config = dict(
    activation='relu',
    balance_loss=0.0166,
    router_noise=0.1,
    router_bias=True,
    init_std_router=0.00735,
    vocab_size=4096,
    tie_embeddings=True,
    beta1=0.95,
    grad_clip=1.0,
    train_tokens=828200000,
)
Below are experts of layer 5 (counted from 0) of a mixture-of-experts language model. Rows are named router (the router's row for the expert) and show model dimensions 0-127. Each number is 128 + 24 x the weight over its row's rms, rounded and kept within 0 to 255. Numbers have three digits each.
After each expert's rows: a language model's description of what the expert responds to. This comes from a sample of Wikipedia text that the model never trained on.

# expert 60
router:144100112090155137156122076121133164138168170165125134125081164095078147110123139149160096138128124134147153098117159132088120130162110096097158125146116097156168136092155105119095112148144167126174148126146147101159125159148108075115098135112135076145087139133141111118130078124134128159113153129106132146132125119141095141150138137142147134108118160140135153113100120097168143119116
Prepositions after nouns. Prepositions in, of, from, during, between following a noun or verb in biographies, such as Mayor of, born in, During.

# expert 49
router:131121088098155100147135075120064147173153107140157163145077139180079125121091155102142152086093141142087122105109150134094091125120158140093142126134111112145086134132125125108097143127122140128143139111094162087138103143147139120165105143107111142162133100144143105127117121119106124154110153123120124159123146129146107165122160140132147130146131154117121170127145110064165120129137
Prepositions after nouns. Prepositions right after a noun or verb, above all of, as in crew of, different from, re-equipped with, attention to.

# expert 12
router:169108116083109151136136145110146151096134154127131142126075110122135131161095113115105093182151152078129137156130126112146126106124118115155102116145157097081159103150154089109116094100172145121162139149129164116118128117109107096138147123155154110138113106143152111117124130118109193137122136132110122116094086132139103075161136084110116125082152115144107132126105145114112165082154
Personal name pieces. Middle word pieces and common first names inside people's names in cast lists and sports tables, such as He-id-i, H-end-erson, William.

# expert 25
router:138131136110176131144119118097158094145122166095110118098150102107160126159144139122144126126150174124115166108140187113164121108091132152145145139161118136113107140160132123088104128087148165098109132092182122103151125090079188124120103103171113134095104127134129110148158091096105112128114084150129142115145130156135125124146118167146116151169100132140132093141143139143118095102133
Mid-word fragments. Vowel-led middle pieces of longer words, mostly Latinate or French, such as ens-emble, n-ecess-ary, pre-mi-ere, requ-, sugg-.

# expert 42
router:104154136163125141122097114152087116138134107154130174110157072140108115121143092134106141082100127153125115123156113160165130165123164124113157120160098084112076134130125132092107128121134126135078170122150080096101120115151145097103152118170123109156163151092133140113134131135159126098112127190091159123136113124154138124154100151128155110129155136143157087116148105147130128137163
Word starts after numbers. First letters of common lowercase words after numbers or articles, especially units and directions, such as m(iles), ro(oms), s(outheast), km^{2}.

# expert 20
router:130129167129077105096126123144137156115126132107137134159115128152107165091128113126098162131165136106131147138105114096106077107131193100122125147110154107152065108105102099143107137148161121133146084107149115113135138196122075116151143086103111118123127147069133126131105111167109136116127109135119111118157097096121121124121117113138173164155124124156133111133147131117119090168142
Suffixes -ing, -ated. Word-final suffix pieces completing split verbs and adjectives, mostly -ing, also -ated, -ical, -ual, e.g. rushing, trading, swimming.

# expert 21
router:117105154121118089123092110083114113115120104083144110134138154160115098126160158133146139132145115133103113126128092135081143134143114134124114131113115090173102156094147105151157147133132108123068125120163119163100120138096117141130139190113150112137135135153131115095116112105149116109071089130130154138096104155112134137153141155079076150151069167121136123104148110137123105117173
Hyphens in compounds. Hyphens and dashes joining parts of compound words and place names, such as Grand-Bassam, long-nosed, al-Farabi, Saint-Louis, brother-in-law.

# expert 8
router:154106112130109109133132092112147090153113076148172134140120135142089107113140113128076163132118185111095167122118139126118078156127155089127145110158133123119152101140096136138124121091117148124137101140106147127141108121184130117130083172097138144124094107106163103119118144122090154134108151113123140120121131099125111114099077115161120142167172127123127159140134167078141162115087
Function words, clause links. Relative pronouns, complementizers and determiners opening a clause or noun phrase after verbs or prepositions, e.g. that, which, who, these.

# expert 26
router:127138154125087152141141129148119117145159116134161104133097099149132123145123127148088149126110149079160121092131163125103095137116126127127112116096170132105149117194123152159176137100068071138163115147132184136096091133125132153154142147169132102103126082142094116139095167095146153151133108118103128155133156144120097122124126131104119157136135136098119158118107134121109164148099
Capitalized word starts. First pieces of capitalized names and words, especially All-, Hol-, Christ-, God, Gre-, e.g. Allied, Allah, All-Star, Feyenoord.

# expert 36
router:094115141121084189148148111129123105108131129102102129106142095140146108148103119134086131148164100142142111150122092102071151165109136127170101164154114113117111117166136127128109091146112113169096122134165087125132158148079131095110129127163143130152101123120175148112146114135154128133110164115074123141113157088160108140083127123133141127164128132139112151159097115146134155160161
Latin species epithet endings. Endings of Latin genus and species names in taxonomic lists, such as -is in dominicens-is, -ata, -idae, -us.

# expert 9
router:155129113097116089173129135135136131128142160149142083086108111080101120131141132133130133130186073112131146082135117119105173125133122103134132128161157130156158166178142112114125091153103119168163111132149146133113122159097171128130151157100117135169111105125149142114138106158139133132166098097104146161128175130124166158112104193147133104124131142121099146130148122130157112151122
Institution names, discoverer columns. Table pipes after discoverer names in asteroid lists (LINEAR, Spacewatch), plus words in institution or publisher names like University, College, Press, Festival.

# expert 7
router:175150099121126145121141157151153185148130156095186117125102151129102111090124108101105162145117141146101108127134147122127085119127155162140115143097132104132155126105124146127144104139170133130169084116129097133136147134162131096169126106113132146172083119166144097145128185102073128134137134141126118130143069108159119125132093130156106140151151111153141137097117150134135086109168
Narrative verbs and connectives. Past-tense verb endings and discourse words in biographies and plot summaries, such as died, said, married, However, Moreover, wond-ering.

# expert 43
router:107126133146115145145110135109118144140138103064122167100105145104131082172140105070122099108159154121122107131128142135071134123123140128154169114136115141121134140131145146122134132116092127103155114127133126120128156142109096160178116069087101165110116147144147144124152134134091173146117109161146117121140155127150144146099129122162151122163114162142145133102184127123188076155106
Copulas and auxiliaries. Forms of be and have and linking verbs after the subject, such as was, is, were, been, remained, not.

# expert 38
router:128138109133158115092122094150109182111122128071114109162093133123104122137104104137128144103082154153140139136122146146104098093148167152146111147116122154158104119150113122095109110139083107122101085110119094134150099079142136151117131121157106151109124169128148125157150119129074123154138128096146105115111154082152134111145135125135140135158183149145129148169177142133111174157103
Adjective-forming stems. Mid-word pieces and adjectives ending in -al, -il, -ent, -ion, e.g. stabilize, physical, triangular, plus whole words like major, public.

# expert 22
router:160069127129111138154133146154125116127068125147101126135100152145154075109116134173124113142158105137143117154097179104103175136138123150113095140143134109122154128120126146090128134164139103119147150111142106126116151105089155166140112128127109138116154148095110081112125106133130130167115145147122125152112105100172156086149126120115119121083127122100152155168129179070158120167130
Sentence and list ends. Punctuation that closes a sentence, quote or item, such as periods, )., ".; also pipes separating names in lists and colons.

# expert 17
router:154107110139146123079125139157139112098127127162173112133105131122163083113136141148124101158136134093151123150120127134084116107155139097106135101107107151073102132134088105131075132098138111118126146110105120143118177131103109174151146122151119167135159104138104135128109142075109111111104144129077104114117146134121102173130183116145135134135109123103103121184185126129127150088123
Election table pipes. Pipe cells and party words in election result tables, such as |, Labour, Conservative, Turnout, votes, Labour hold.

# expert 48
router:100187159161085133106145084149109117154093106106097142130130118129128158167116152123117134111151140079125139097131096096140160128128176139134140156118144124131092116145071169095112145090138060101164088078114107135119160118152106102142115161170119105118118136136121166139140121161116126109122154102105140076089113133130115116122124112112170131133122139120126117158145140120123135136146
Infobox field labels. Pieces of infobox field labels and technical words, such as Species:, L-ic-ense plates, Pl-at-inum certifications, Lab-els, Vehicle reg.

# expert 41
router:159094104086135148125163128116135129084093136118114106123081112105128115119120112135109135154157119130155109139152113101118125131129124088113106194162148108171162136121086079131154097195139105142111115151101135122121123119111079098122173102111106120104126153124098125175113154141101162182154118113123140128099119138164142111134123072143101167110124113120124115103127105149108134143123
Place-name endings. Final pieces of English-style place and club names in sports tables and biographies, such as ford in Watford, ington, ville, York.

# expert 3
router:103125140139167105117127158131125153096145145101179137093107154145109110151135113140121125092142123152134143151154136156082090131131138120141134113161102079091182157124114125136106096127107146123141161141124120132131129165093107119140095085151140154113062105132098118133140101098129124076121155134116121140173107106120141146118145149123146110150165149144163118092081114105134069096161
Verb particles and stems. Phrasal-verb particles and adverbs (up, out, back, together, along) plus opening pieces of verbs after to/was/he in plot narration (ent-er, st-op, man-ages).

# expert 6
router:107107125156109160126117119136125111145110139107137160162144144132158121190132143103100154155149109177109157102124098080152145131113108147128152142141153082157152109167130149119151140114123083180153152140125133093148148127124128140145162146190119120151136162099144152179119157169139117160099147140130126161088112101164140102097092129140119171105110125096149110152138126119130119103136
Line breaks in lists. Line-break tokens ending entries in lists, infoboxes and tables, typically after a semicolon, parenthesis or pipe before the next dash item.

# expert 51
router:121140153142161118163154096103127133163084112147156121155109120122134157107120125141150110157134123104128159106144117136178116086136092133111154087072142151091139088131144110121152135102110120159147160146089145153128108124173100148125137144124122155120158148138111196108157101124156099109113158143157145103079116124117171102162122090119125137134104135109105160121118107129146153074109
Capital letters in codes. Uppercase letters inside codes and abbreviations, like asteroid designations (2011 AP), NRHP, football positions FW/MF/DF, and initial capitals after line breaks.

# expert 45
router:165140109100104145193157083146126110130136136117104100174112111111127112098138122155133163150098138085142155126143164109102122105145153129142101151135148105130188133124144135162141135160114119122152094116086182118132097137118156110111125128106140122117152115160184086154128154113087127139139096152133095136101116114125151154104147087154080172125108125107117160116095127139127109135104
Country name endings. Country and region names or their last pieces, such as Bulgar-ia, As-ia, Argent-ina, Aust-ria, plus whole names China, Australia, America.

# expert 29
router:117113081122138143163144110138097104131159144147118119160128090120139102106089147117119148134120137146084119157130126156116084109146152153124118182124180170173140148139134130189186139139109127133094132116154115137089100082169165169111175115076131149159133136137115110116138145147111124111147101140116156139084166107106121128121140162128135141131092119083149128122122132128147111120113
Closing plurals and punctuation. Word-final plural suffixes and closing brackets or quotes ending a noun phrase, such as States, centuries, installations, 1495–97), "Prague Spring".

# expert 2
router:151136087085121176160185128138111122101110158123108138137118121087119138123130133138148177121144105118129111135132114109115158139172130125154136150133165102139186128100117109162145112157172130153126128149109173121127099132113107115103177100091143119155143141098133125136127113136093120156116147140127092147089165098154151169123149110090082166146122114084122129104139096149139077141116
Country and place names. Names of countries, US states and big cities, often closing a birthplace or table cell, e.g. States, England, Louisiana, Korea.

# expert 14
router:125093117162100133134103166134138132089130143132107081140139141127126126126103171096137106128144116139136130144133101134098125135102145125142106104096125162176109084179130140128171160123119132152140106138173148162126134117108137160084149138104062143121137130120137096126108146148149138126119140121152080174142087120130201147117123116177125124091177114126135154139098130133173139150157
Symbols, math, non-Latin bytes. Opening parentheses, dollar signs, LaTeX braces and raw bytes of Greek, Chinese or accented script, e.g. $, _{, \, (.

# expert 46
router:138150144143129124099114159123120158155094166126138134130138136176135154157142094153160120101125168112130147135154140129176141138117157156111136112142124140132090120147084108086106162131119121107089191136127127114127120107139108107145112143173119168121126112082109147151112169139135145112116121117107143106138078166126165113154099107133185112102164143131162094101184139153106165114139
Mid-word letter pieces. Middle fragments within words, often after a first syllable, such as pr-ol-ific, sc-r-utinized, or-ig-ins, Fr-asc-a.

# expert 56
router:129117117135098147168172101145133148154136102170160088160140110119083119127136132137119151110090143070127092090157169130170141093128139094112123095120086164124101119140125135127138124097117155135113156169104084093113115133126088115117170136117124127115175100139111104142199148102141178146114101153135137098169115118128083119121131129120123124133145104105138122142118099155134138129124
Units after numbers. Unit and abbreviation pieces after figures in census and sports text, e.g. PD/sqmi, %, kg, p.m., plus capital initials of names.

# expert 1
router:136129114076112160173123140088121141105130187145168124107122108149122150177117156141159155092087104157144121143127131115117163101126118193129113113100149135099103105145115114073108118137099152103181125137133139108139149165131163128180153136129111139119134105149128149161156135125135126124131145124106138127121118160114053113111095145113155091122159172123112155139119126131126154114126
Name and word syllables. Short syllables inside foreign names and words, especially z after a vowel, plus the preposition for, e.g. Zve-z-da, Pia-z-za, For-rest.

# expert 50
router:119117109125145132122092135139151130118139158160121132088121109112129129114163108141119184130165106183146126122172113130136150167126080111140124152184107113081121147151131137129113128074117172114093176114166127161117148187092127130153109095154144111101105122116105133127123136160181107089149127127095154161128161165120121120104105156153117111124133134137126132091154113112136152144154
Word-initial prefix pieces. Opening pieces of split words such as con, re, se, de, co, pre, e.g. constituency, reforms, seat, convened, co-operative.

# expert 54
router:124156150102098117087152126174109116109113061112105165138146111135100143137118146133110163118090150147090142121144114122116144131123082144117131130134146145130097145124117154150131098096155047130114175130105157115106098103155124127142091127120116092164133166144134141140090116166098094114157100088140127121095104094139072110115118115116102139159143139141094152128101124137149103124113
Descriptive head nouns. Common nouns like name, type, species, family, site, and word endings such as -er in corn-er, pass-er-ine, controll-er.

# expert 19
router:136173101131091132146108112134089076086127139115143107134154114114181124126128114108119159139102182096102123106162107104122132101143134128144133128083181130166158145092111094135107149138151149120125148113175129126126119137141144138095139121116155139125138102115157143121116143173091111174163084133152139126137132176098106126106162066105141088131107128113128100107109130124131088103108
Plural noun endings. Plural endings and plural nouns, often in list titles and headings, such as town-s, Sing-les, N-ations, teams, countries.

# expert 55
router:106130164134138170123151144137114140101089166103094102159126120151121155123134140091138143157082126158139121081127120115121125118149164107115133142133178165169129137138179105149132111162099126124088106124103158156144116105100170157138131122116152126167133126139136162139113165098101133149103143098134134173133177120094117146126163093095144167134136089154146085123115111105114149163149
Nationality and occupation. Nationality adjectives and occupations in the opening line of biographies, such as G-reek basketball player, Roman-ian footballer, American politician.

# expert 62
router:107113116116091111116128156157102168065144099097130175107130120130098140094158100058099135115167148150142114157113150128105110095136140149135131152125151172154131147091142130139129142141137123139141089125117115139177112173161158137167110091110143155098154165155109107134105134113093140111120119140108127131145117110162142145128149141113146163155105089187139151161161119133137140129130
Past participles. Past-participle verbs and -ed endings after was, is, be or also, before by, as or to, e.g. known, released, developed, dubbed.

# expert 52
router:115110109119147133173130156110120158140152144087146161120078122124086116120125120118110117107154136160105109155123158137098080113149161116137132144104153117138149145094077135133144119158153152115152105116146113130157144163132140132157121101111097142133086091134152135113101087101085139116141103151128112115132125081150107114095149159131180140169169104142150147110117127048145100114136
Past and -ing verbs. Main verbs in narrative and biography, especially past tense and -ing forms after subjects, such as took, had, making, scored, appeared.

# expert 28
router:135134158092128129155140150129149146140165170120133107148074081094145150128113131110119079118100120121156105114138160151165149093139111172121128102142130121087124130133136120115157114117165095140148117092180132107158104107094140078101081109177150084102125067138095144138133128116139156133110152143115135121122131144147138116144136151114078121082112142119127131146159138139105171140113
Proper-name first pieces. First piece of proper names, often after country codes or in tables, such as Mar(ino), V(is), Gu(ilherme), Sant, Charl.

# expert 58
router:126144172098146141080093114123106152095116112101144129100125132148117152142122130098081127133128122122121088148134101140106086096118109096095104171103148077122091158198147143157128129153099119111120130114157101153112113119083164133104130167141134123182126106103111120144082135166127114117147150155119144104127156155104149137086136100127109158149149126148096147136105141146128101169133
Family and body nouns. Short common nouns after possessives or articles, mainly kinship and body words like son, wife, mother, half-sister, head, and colours like red.

# expert 0
router:126113107107163091122183104150153108136158142149116119115140109097115132149136106146131163125152088102145108137154129099156158133141134131155144145134120161143145136151097104130113113145092083145130105104124131114111153097166109112110167151153134111100152144078099163139142087163153107110109106088110126135183123135118104135167094165152178103097111158122150129119195117142132154131140
Institutional name stems. Word pieces inside capitalized organization and field names, such as Conserv(ation), Cor-por-ation, econom, Techn, Fed(eration).

# expert 34
router:101111106178172146092115108123142212065138098144128112093128140128118152134131116130103117107103112172134115085134109144094147126136091098148132112097116165149099114100121129151089136134114054123140143145179127149128140125137116167124164125141139151122088110096129123128110132114109144080111106100153139117139151137117096137126149136112104116108132141143138117117174128144093111162113
Word-starting common stems. Common word-starting stems often after "the" or "as", such as new/New (York), per(haps), main(ly), cap(ital), second.

# expert 63
router:112130140128136183131155132098150152166158121121137147135144126120090132112131096175096117173079104099135079125146161096144101132146100115146114147154130089175100120140134098142144095138146168142142104130111155157168162108136136161111089145114099146103102163136128124132131161120143143129118153101125173165100189119122141167113089110111100156104096135121160113124099124136127145118110
Year first digits. Century-leading parts of years, such as 19, 18, 195, 193, in birth–death ranges and phrases like in 1935.

# expert 13
router:141112154118098176126086093108129114097125152129147126114125095109131148138116152144114118091110128192108157154143144143149128120149116128135121130106137124140095137138159123101084152202157097101174116125130141148164128149140085087108185173122139196125135114104107127157158117097131137152129153136117132111117089152102135092118141129165113131127138119131119137183109125127112125162102
Name-internal fragments. Consonant-heavy fragments right after a capital's first letter in names and places, such as P-eg-asus, S-eg-ovia, Portug-al, M-inn-esota.

# expert 35
router:133132153085121137143161130119132134086139135100108109124105082132181125134123118118104119124115106110157129136136117181090149112098098121122099196131148172113087127156134160126152163130142096174165104100161181120118136149097138158129129125159133097138145123146147102149096095152154128160133168130145111114136185115115134118125125112127117136120142106091104184114084138138156145152118
Foreign name onsets. First pieces of Asian and other non-English names in cast and credit lists, such as Mas in Masayuki, Li, X in Xuanzang, Kim.

# expert 4
router:153118174106126143178130130112151120150126137136070129159059123107097125119118146083152136136167136125098133120118154099084083148134118140141122132122159170106173104113154093096166146176141134167084125140110160148130116114130099128121141097116133133153133079134142146104149121135144125144137156148145108085094114120157152116142150109127109161124158144097107147141091137135148145172107
Country codes, table cells. Final letters of three-letter country codes before athlete names (ROU, POL, CZE), plus pipe separators and closing brackets in sports result tables.

# expert 30
router:151141166100185110107131134128120132098083096169138116134092138151138143141096148126115122098153129104104132117136091115133129130134141149122120133112147142169177129107134108158129133143098095155133111119070155105103090091117142092116144140164137131137112107153117111133093139180124139127140176136139149127128091152115113104105177090145119127081085082187125147132089145136132098119115
Name-final vowel clusters. Vowel-cluster pieces such as oy, ie, ay inside names and words, as in Fl-oy-d, Ll-oy-d, b-oy-s, Gram-my, plus John, Mary.

# expert 59
router:113120123125110117129115144129107196111151153153110108120148089192091083120110121139160090162149101133173179123124096123116171179134104126124129171100138104154158087127165138114129121155105160175096139159167117128116115164126150120117135148119141110098127178130141126114112092133132152123135086147108124107112128097111085102122129146106099146124130150127123161099109123127137114147101
City-state commas. Commas, mostly after a city or county name before its state, such as Nashville, Tennessee and Cleveland, Ohio, plus list and number commas.

# expert 61
router:109164146167139112109164083124114119107094108100088138118142143120125158161117085148096112077139125121122138101132091097132151122108080128121159159132110135109137111115099135099098136080103101117153188114155124122112170134141108108157134147184149112118149141098096180140152144143141095107128170086141141129140125130137123155168105127125139106089126133107129091118134129124100134174157
Prefix-like word starts. Capitalized prefix-like word starts opening fields in infobox lists, such as Trans-it, Ind-ustry, La-un-ched; also ex-, trans-, Com-.

# expert 32
router:127119138134118151167117132088142101121137097146152139172137141128137117139144080159076121133150134078144086133137110141094130126108073126153096141142132162094127149117153141133148108150104135140106101117121126112150106199083141127128115054154104094120108089160157098137086125095113138126137150149129109167149153115103101115119173114163134141140136100115112144104111156148151115115130
Pronouns and table numbers. Object and subject pronouns after verbs or that, e.g. it, them, he, plus numbers inside table cells, e.g. 16, 6,819.

# expert 5
router:114113082067149139100132100102155129132097153130123108100103131099130110111100119099143082147112071156142144125122150137153090104129121095109120120125125102144141157118135126118181114131105150161141128135080136125135127168126140124120108111115134121116091125142123122114153136107141170152100147155110125147082161131102150105128125150191096120139117172124081172135086154144149155183145
Clause-linking prepositions. Prepositions and conjunctions joining a following clause or gerund, mostly in biographies, such as by, after, before, until, since, when.

# expert 44
router:166086127110136104097196120167163130107167076106149142134139156091130118157158143134152098154128125098130104140117132129146168146136126082139129159114110075116164122100127153121160146114173144155113105089097161123104159121132119162127118154131111098157114089146137159138103110114116088130143139143137133157156119164169120110125127154138113113121132154108154159102109118106097127110172
List bullets, table pipes. Line-initial dashes, pipes and heading equals signs starting list items, table rows or section titles, e.g. - Starring, | 2022, ==.

# expert 24
router:124151129134178078108098112159101112130147146093155147116144136158155139148127104136158145111141166141121091141131179158141121131116153128143133105149108178113099114128114111119108123104094126127147126148132119100142108165159148091124189186180124126107135100105099093156153131128114134118118101156143147113162119134141154122169141077104140123133163121152159123170117146136115137069145
Mid-word consonant pieces. Single consonant pieces inside ordinary words or compounds, especially g, as in for-g-et, Brid-g-water, body-g-uards, Wolf-g-ang.

# expert 57
router:140119149163130173097158123075098111116141069156133124130103149121145113171119076113109142145105124131125104106113128145141110148125112095083165163145154173119157088133118091126143146109159134129122097098109159115114117102142166140125076129117129164101117131112138110162119123107101175135107114134151127149156159096139119185098171171119152124137159107140109130127166145125147113129127
Determiners. Articles, demonstratives and possessives starting noun phrases, mostly the, also a, an, this, his, their, each (each other).

# expert 37
router:113133104147137093094131085099113104124156099105092133128131159141101160166116069103126131092129127116147133131150145174145084112096127140106158143133116151111078149161078151153093162086128127096142130115100095121141122103096130109105115081162144157096149121084097137152127106125132123097107132106096124143158158146114122142116145152124144121123158095133179125149156125130172150124134
Word-start stems. Lowercase opening stems of abstract words after articles, such as exper-ience, var-iation, rel-, pract-, cont-.

# expert 47
router:127141107127127074102089071131151152121131123126151134116097152082113153132111102097136111139119171081111141143120110104124094097117156106107137100113095087165174120090131170153108175135166077137167149136103157146138152149154081104147136124137113126117134132138103090172121134096115117179125159106130119116162120128144118115151113085118148151110135159136128117145094130135140121135107
Sentence-opening date prepositions. Paragraph- or section-opening words and date pieces, such as On, In, During, According, month names, and ound in Soundtrack headings.